Below are experts of layer 7 (counted from 0) of a mixture-of-experts language model. Rows are named router (the router's row for the expert), up (a neuron's input weights, with its number) and show model dimensions 0-191. Each number is 500 + 25 x the weight over its row's rms, rounded and kept within 0 to 999. Numbers have three digits each.
Before each expert's rows: a language model's description of what the expert responds to. This comes from a sample of Wikipedia text that the model never trained on.

# expert 19
What it handles: The articles a and an after is/was/into, plus descriptive words and participle endings such as known, single, involved, marine.
router:493501468500511483474503528485489468522480492492495489501477485481506447473449502503509563454479531516452512448481500482527527496515559478497468472543487472506483506498480491502482516478501513509533522461512459459480462516487486480496491481468523496514449529526465525471518485509462511483508558484500506483531509452491466545476481468475493511524504461510519489440471491496496492529543489530454490495549500457478512534494528502488478510498497510499503497524535508504477502504502475466529500497470490511516492511457554464506485463499509494477487479501432470512544523487499453490
up0:501471494498476482434517530483523482458485521474495493456506461527487443494517498486518547476472474467485476547481482489488485499479523507499498489509458525504509479532517514547514472502503493531471484523514401499510486509524491500488448488527500554525511467503490479520461495485512555487500518474463494504499526497498462489526490497487498510495474499499491505493502520500544491478516496531506505481506483498506522492425455493484499530511510477502496479514508509481508513518504494550503541519481507469514447517478485492495494489522479488495525453468490413437488505510481524459
up1:502497522452498446475560513517516480505485499504510522455478486497525472512470492516509507487516541494493496505498473502512506500457537501521466483504496500496540504481518510544485480495516480538503487515487471477545562480533440461466490502490507510527497508513466506520507530477514479505526504495495504419519523515454499563447494532522501488466543491489498527469489481487495452502525493474515510504509476534494471533482535519502490515495543501521548491456458565529514510530561511507514483483472527509469541471498514469495472521489501483507494514504517516479539499476506469498
up2:542478481492473520503495505451521489492496517509482513510510454529494513494447481517497521495499505501527527505471530478515521525492473471547477483516550504515499484475521495507514486469505519568509517517525487476512490558515523538510536521469510429495491521559502464462503495475477508511482488464523487472571463485533497569512518496517500517516533505494520498483517474484512519480507463478497497511542492512507534536560503499479466479474479500406523508485508473494470489502494490513489468481474537513499485497513511508497507491475495496512492490483474541528561499462520511520
up3:467516505464503524464489496528536513469518512492510493511507510495474513469517467473513479576508474500469499471527497519536480498491490522490490488452472494502530495497486521489508543544469499496542517535501450497493519517511500498450521448514486538515417475521516526498501510527520521510457534490555525465528512494466469521522519495500487481500463498505478474492506484492489516476473497499511497437517504516492510506462510521503540487515514501504489462514479478540491528499507534498498550509482503449466464437470495524469473501476477504475502483544486518497546502523567496498
up4:470503444487529472482495509513520509499471452502482537462482470549504505490484530515462542521453526477490460482463500468529462499449500501514501489451474500537486545526524510512503503471529541488505515475503492509527492513465459512508483498525505529485474522498445491487512479485494475458501525527534493473515482497445481482503547506552480538521513473496502492517527517495471540518510461519461515487468504542503506536512500495497516500490509462530501502505506477467478543499505455486474477492469476456513524498533500475483468508501478488472460471440471506492488546521470520479
up5:507506515502453471488481516503499499529509524505501471515515483511520487526512538491510513439522491483488523489474528482523525490520563498506512478520477471447498450470501505494536496472481489499519543494529513493490466477476497548500535518492549487536482523494481497478504540485483545504537452528508483476515515515472474494506564509511465427503495472508497504541524474516512532517549515543495533530511480554538533495516496483500502526547476488524487482484509493513481465455498528542487500461485507530523518492478543464474475497552498491512481532500488474492506484529531492537
up6:514493464518539497477479506534520505541466526462465491487510473506489471468503520455460482520516518530546532489523481544510504525505499537492493516473471508453462485495501480509534536528474540540502516494519513502476516465484447507469496530460539508444499472498502508510509476492481504478477549539535505485516498472477486505447494496470486435518495486508506480493500524506560485524518497537531505507468431466471492521518498483460482479542510474494480467505505483446524500468540490534498520478524508465501496516482531543533505508510480519506485506521486525514522521493496465504
up7:468500500491463501521550538455454505488484530540523520474499501524520492465511515508519513499505522518493516485498503492484503514537513501486469501528535526518487459516524500522527537488463531521477529491490492496520532483481504486491486495459473502507490484540459490489487506525471500510468484495512528508484509465508503507515532497469513552469499475466476456486460512476486504531492498472437461511486453521516492498489492474503535468459485460530524508486542488548561514462537530536530438481470463491483510517447447525539535501511507484507496505490478528450502503490534528482
up8:486479514535489491522502493500504491492478444508500500507486452514500495503463509525489512475494519506498508471510518514497480486500535513483476460493494522499471511502506485519549512480562501500509438469548491512452533537529473474547502483532508482489431504522483503512515531514444484523483524515521498495504503491491467504499523527503453510481501512546529515464501473526536527516492478514513454557530512552517485526531523512461532563449491459528531517484514498474532497528494493459524543456543480509513470521490478471478513479477474465463502506512527490516502513501501472511
up9:492505496538454518464523502497527466508495476502490468490504513440550494508507452507501503468493510515474503485459536466513503480477474487532462528487487501486515508497487500464493483504498505513509456479529469515513486479472495498480503498473556513505515513502528515465506542479484540536506524492471516490461513496452467515486480516465489495504477473438543488474538483493511489525499501501513506516506475487465525516520525521493480489460546494465452449458544466553526465480505503485464508465517477512489490486543509475490527458574544500521516511489478485490491467453521480514
up10:493470517506519504524519480510516487485537518484491521474478481492465498514523496516533486449533481489475553529512484483560503501499518466510517465530482481547540483483481472535481515520560504495455505468530495490468486456542518508481487488499511497528489488495492492473486471480490485465536530493513506492533513518435529492547489506544470430536459527545535446484508495501485543511518508505493525502523519526437460516518498518512521507503503463499512507503519509541479475502538483538559499495516508513545504502516496460471490527489487496520472505491464495477518493500515513541

# expert 18
What it handles: Possessive pronouns his, her, their, its after verbs like made or assumed, plus == heading markers, heading words and following line breaks.
router:533496492531511513479524503494452488515485492493514470487499474478483470468472511471520513461524504482489507514512561510529537515510544502521453492547499455487459466524454485530514520511461520507526505518510505475470546528484516474559489474490474448544510540510509564498551526527454544502497494496491505482511501502467462506475499489501521493498508474531465491490510537462457491550522522540511496470494503481498495517520484526511453510553520500523512502546468527468461478495474476469481499499482526538494491506480499505477467493480486521476470526470509458489496523497513491521
up1:503547482527507432524502532523492508488512456519520518556536532542502511476498511524483570520434494475450491493432495465499500476476503511505518491493533496476499543461495502555493497471532531500458481477514523496517493457465509511553502526488513490515488531500493536495486516478482509502498526537492476462493502523500521460477505536518512505537502488500482506512564487539498513527544508525507541502447510511517492535492506473468494526532473484551493533498527496493515491494517482513478512505510490471518505502518469513470472509509538526472528499495520494472463499462501508530
up2:462508492562449529477509479523492458512520551464517489484503489469504518493523521510489497474509500481526510540492485495470506456502526547517485488516534512477500473505507503510510533492469485517509482497508478482514509501484518474516501475531505505560520488496501543488491497469504463529541468482515543513532524504524524486436522490507500544535558519506507546515509493497499467484490512536477504527527518470473515479475464523509474481522495474484502515497480553560541495527494518481486496507508480495493504508520528463473403536470461524491479538488512462488498514507500475546
up3:487483489546434498518489470504472482559487505561488547457500495462496500472475505503480477498518507493518455520500504479517440507497524518537474488477513512477500480499498523499545504519477517468553503511446470528486512498491511464492470524521489462492516523525549511463503546500517504502488524550499462503508511503509518491549525502493529533440501475548478478488484511477525501493459492482522524481506459495506485451505489541530478509541465500514473506478526480498490509504509510493458531527532492477446482518453533467517501504520513482494494528524517496469485487489531463474
up4:549497508502526522500483483484470493500500443493489536503423484521470471456509488487494514490494511483480517515522504461521499529492513515508493472514454478508483483486486508523481486516480525522509478523550528475440499498505520515499535501484496533512483490512479569536484508509476512480518513531520506456481480487487491525474498498488502467454467507504485501463530526448490422505511512540491473496489490440525502462513524480469479491537520494503494494527498478483521504541480558444480507454532513470511493507475535488512480508471448519524526533483522472518509499496545515472
up5:542481521515490486499547507519473466481467490491501505485491513489529504458482505537435493498427444493495530506502478446504538497507539460503486511514484409517511496466506494493534533525548502495496539526517483482486531498484493494472537444498519514501535486520455512501484520468458543479500501505503493527516485515489518502524484528456514542448510491522517527476472487489524500498529480515440478474510488455482485464529504484497514474529490515518518491501497494485491459483510502504504487479505507473506535489506475522450500452491507518530462470510499466486497463474478496487
up6:501517515534541493491423492477495511497498519492506523535481485481503509539485529489427501508513475511503531491529473463473487485511480499520542443549483527534512482498513501528484478534496484560536502475476538501543487517521527472504496497507477488515508533486494491493491490477526527516483527503517509489507483469536507487483490499505493533476483479528501533511485551476498468457527480561487474502518519482509451524516509507480512461558492525531519549537510518477523496532475443488493513486507504535472481479456554507484510518478521511534479471483548514472520480490491533489
up7:493508532542485531490496466514484506438515490490475527532475509496507480501455479500513473464483466517534481490457508486516465502518535489535500482460527457528500451505560539518539517507489494479519500470482497492516505502521511509508482515487485460526518497512453491458538517520471525546480450473509538461512489531463517528486527490497470519507476531538526516510507466550473516511499481510478470535491472509480510486543489509524477511527519476498543510511473530539471505515463470533476484512451487513464499465548527518489501507489490525479441502529541508518498479507518479476
up8:495493469522500506419501481486469476489457493496500459510479475513512501435518564518487478513515520491506470528513486474472513447538479520510540490542502519515513455520499524475521468522474504498473499484518473522477501495547494497558566470491453485504479457515487482521530498462522496518477562528483517497481500486456529473488459517473497518529506488529494508474452516531498510519472494524515514558540496497484461513478447490453468468515513505518492475511528495486509464510475508471493523464484460519503486480498511519498490475520508520516494505491491490483472529515484490489
up9:483509499500509529488518479478461472484504513523486457484540497476518522524506509535497477466480479542436509494536548499547466534500502507463510531526529449539493494498481499516486472558514485510496482516447509494485486499520438500536522519492541471541521518522498530464527487535460470494497504415449508487524528525463498476524486512472491484539504501509507524466541506491484490454488507527539486495478532480500522555460552532510495471490499527519515478511479490455504479461502488490489494499515498487522525493508451514504498500494477499519497516487519490487506545513478495498
up10:515475491508486502541487441462524492502468495507524460537504482499532502485521542501498509485491480489509478527476490467480516478512496465560462466516482468499475502506501523529485509478508467489515494506503511487503537481501403494526518513499509493501517503510485448484472506524561477474467474483463466509472463493479486509504486461487505523491486502484503448498493542450517510544527455459458535555497506504500496463514499495485491505480514507514524539492460485460496471472500463488464503499469485508508473458496491501520494497453536530500457492471471435507496521477498524512
up11:479510475511534508513508474507478535524492524478499471535491449498527510510498490486485545513476469511447481494495519466522495501514471469486520472458509517482525502514472509455519490496559458488457521481495497525493521471506511524491438532518531516491465527469477505521512546524463496467456478504490497494550489509530532484522480481471479457523515498519488507493508539503484450500503482448526535508530532447507506495485488516514497448481481532485510504541477491503489558517500482525489470517508480509497504505511521510491492519562478522478537483435477535496529479505531470543

# expert 29
What it handles: Main verbs and prepositions following a subject or relative who, like brought, scored, lost, received, with, in narrative sentences.
router:531504452487491547496520517471476488523466459514529474466519469482501491405487531492523523499480525469480486495546525458526509507508507503509508477501510509500467503502497527516539538538480491516448531502511517500483475470475466501519463476460520524519455512514508513511478510526479511489465539485493536462530492459503467504505481468505511506515542497508505541473503522462499468490462534535495515497470539491472508497529511499534481500495471495544510531535494500543489483480498490513524497496503527543514481513447499452505482443502470482471472486471470549489482493489513463479
up0:517454460506521479504506518483462489463488480490533489526521516478470495469512491467529504503516491490499546486500508489527497523484500515518491476532544483467453554465501478485494512467507503474450528502521530493525503534481477516446509495439477474503515439497481514536499534490495479500537469536481519522503510499485534513462453479552477468521476488498494509471550461499486458495464524466483536496459545481480477488492527529528543535485502500524510509491536515494499489489501469537490508542501468510514489496467516487518507517529507518511492509531518554465457507558505491492
up1:552531488451449523517490508526491527514498527499512502523495453475464502510469501480488524470480523507472452522507471503482526441485465495506480462542539489504512475529525525531507453474509473478522502491496505448478545482551527504488510522486497509517492514497480528497489533529473499464503516510498500509553499495494441479485510483479528508509500477519526507542452509500503485502505486447509526502483486504495496489476510482504522485518489492505480530512470482523466546525521494526489506473501464525515521544451486489524526453540499491447548495455475561479537518526519497484
up2:476467519521480541478562471481519509461510474535539496485507507482507538448536520481529473488508498526473480481483477484529469515499537475471529498506532482501492506514494549536489521496487518524495506512443509522491516491488498548500492492487528533479455484497470502473506507570485523479528501483494487486533498506492451510530483482482487546523552451509502552518476524520512475490528533488508492477462497487500524494501496530537534514491501518524499491470507491534487536521470489456513490481513565507477469475494490490488454466485495469475492514498447540529459463518520493473
up3:551477478464499529510479452473466490481505486528481475463521493506513501451500529517491511481468525464477476472498504472495527478492513474513519514482494530479514505452486503501536491508502495514475537501486501533510532491512478519500532518524478498522508537482551523494564483516502456493443525506458514415508547502484506489485528512494504569484495475527473549518491527492479494503462484460529507517481510499512493481458546502493504521485519532530546458520527473505489491545473458457550487512497508506525457506464504513523503493495495508533502489495493495495499504449524517470
up4:501533521525456492533463501466517532496533514474485498496503485494504490483487482518484495486507509489518456502510484524530512497546502486496539540486506479507540522443509494486489545516520502483501554489502473549506487480484504509449457495440508517463523493434502530531512498507551526478494455531488554494512526477489524505521487460525498520530511500510486495529502480512474467482481493528506452537475493542473472508487497480510521480499490508524467518490481498526532481542469495473481490471467515436504510456472531499492500537517458500479511497518467492484498456484543456449
up5:440527481483487534542513472490459550495457499517559528525511520503485496495484506449459469485493468490466509498526494477529504447472546504482506479460505547505509525528489486525474494505509478509494465537505468473487526507519508526500557475507521528490489514526489513463489534501531460524564511507527479496474525469480504490487503490495488483505522509522483490539488479482513514512522472519501484490458430461533505523532509444516508519514465474530491493503509524536518499489511520494570515495503487533518505485456486539503484522482469506462468491509510518500456521507518500530
up6:530491478494484490497480528487518502504496511524490481487478525466451500459536492519520548463485522512540484503555537499516511537488459484513466456516517503544518494537524531494514508506487458476497515483523516511536492557504491482502492490501518505527508473468484535518510504568483473504484515509497488474490493526490492523452452508496500495527507554464477534526512554504469498468461496418499505522533499488431501536473498505576527541523480508504519471496513496518533501489511509517526507491528509489471522503511496499455493457513514489503503479521546459505509494473497504517
up7:489511495489468497477505473488493476505484450480493519521477520530490545470464506490493483484553497540450530529516521483474504531516491490515482475453550514454425475503488492536541477489519479521565498512518469532521493493525503518545516478505544509460461550526495504536507515482469525542472531518516520516502466494490497553482489476485483486504514534510486489505482499491536493477459524499502480464486490494553504501504515511473518495510528536525523465496506488510467494504530488514457528539532489463519539492490518543505511471458488504499464529530533484518526504479533504516
up8:536514508511509500473455481494506553519479466501503529490516524515541512487509515517510491517531535516501500447522510518503492508532483491487514466505508508528494494462464518515521509487476526492472505531501476471446504472521497515476479558502517520511523438499500476499508525535486532489483472505515528449555508488493493526512528576512517560518522479472533470493501491484476433475467526463469474468479476490531507492527491499493473485535475501478505515511462479527511480512494472511532478462521508470490493487483485502465523506555525497512539513489478528519469502524525481424
up9:494498507477488500483477540483485513474520519490515495525544527496527509486504489551502501480487527513519499455481527478534499496517489513516544503476485528464475527479482483496483475507489464493510491504521476512509474467541459503509488547513472503480563479503522491470509494480483517473494497451512470500480458463462520508466462502530473465472567548530511500463508517460521510495478494509489498517521483497513529466515526506505480540504502476488552461508536489516504514474486490523443474499468495520463518485531467480487443530500484491485486507507516442550434519491481495438
up10:496469463498476448512492481509501498534489482490517510518498438477486509455475515509509515501524490461520487509434509482542496482487494482529561475458497498508452512514456534527520469513476504521491509495478531497530457497456506533489502536481507528495484490525520524529464490476478463505499532478460496466498501521497493483505506533470481529521488513496488517511465501492491478510448524516488504484461513484451480498522516503487441494516481509490503562485458530507532537483483470477559446516484513487497517533448511530515516488535495479444478494497503554476488482513529483507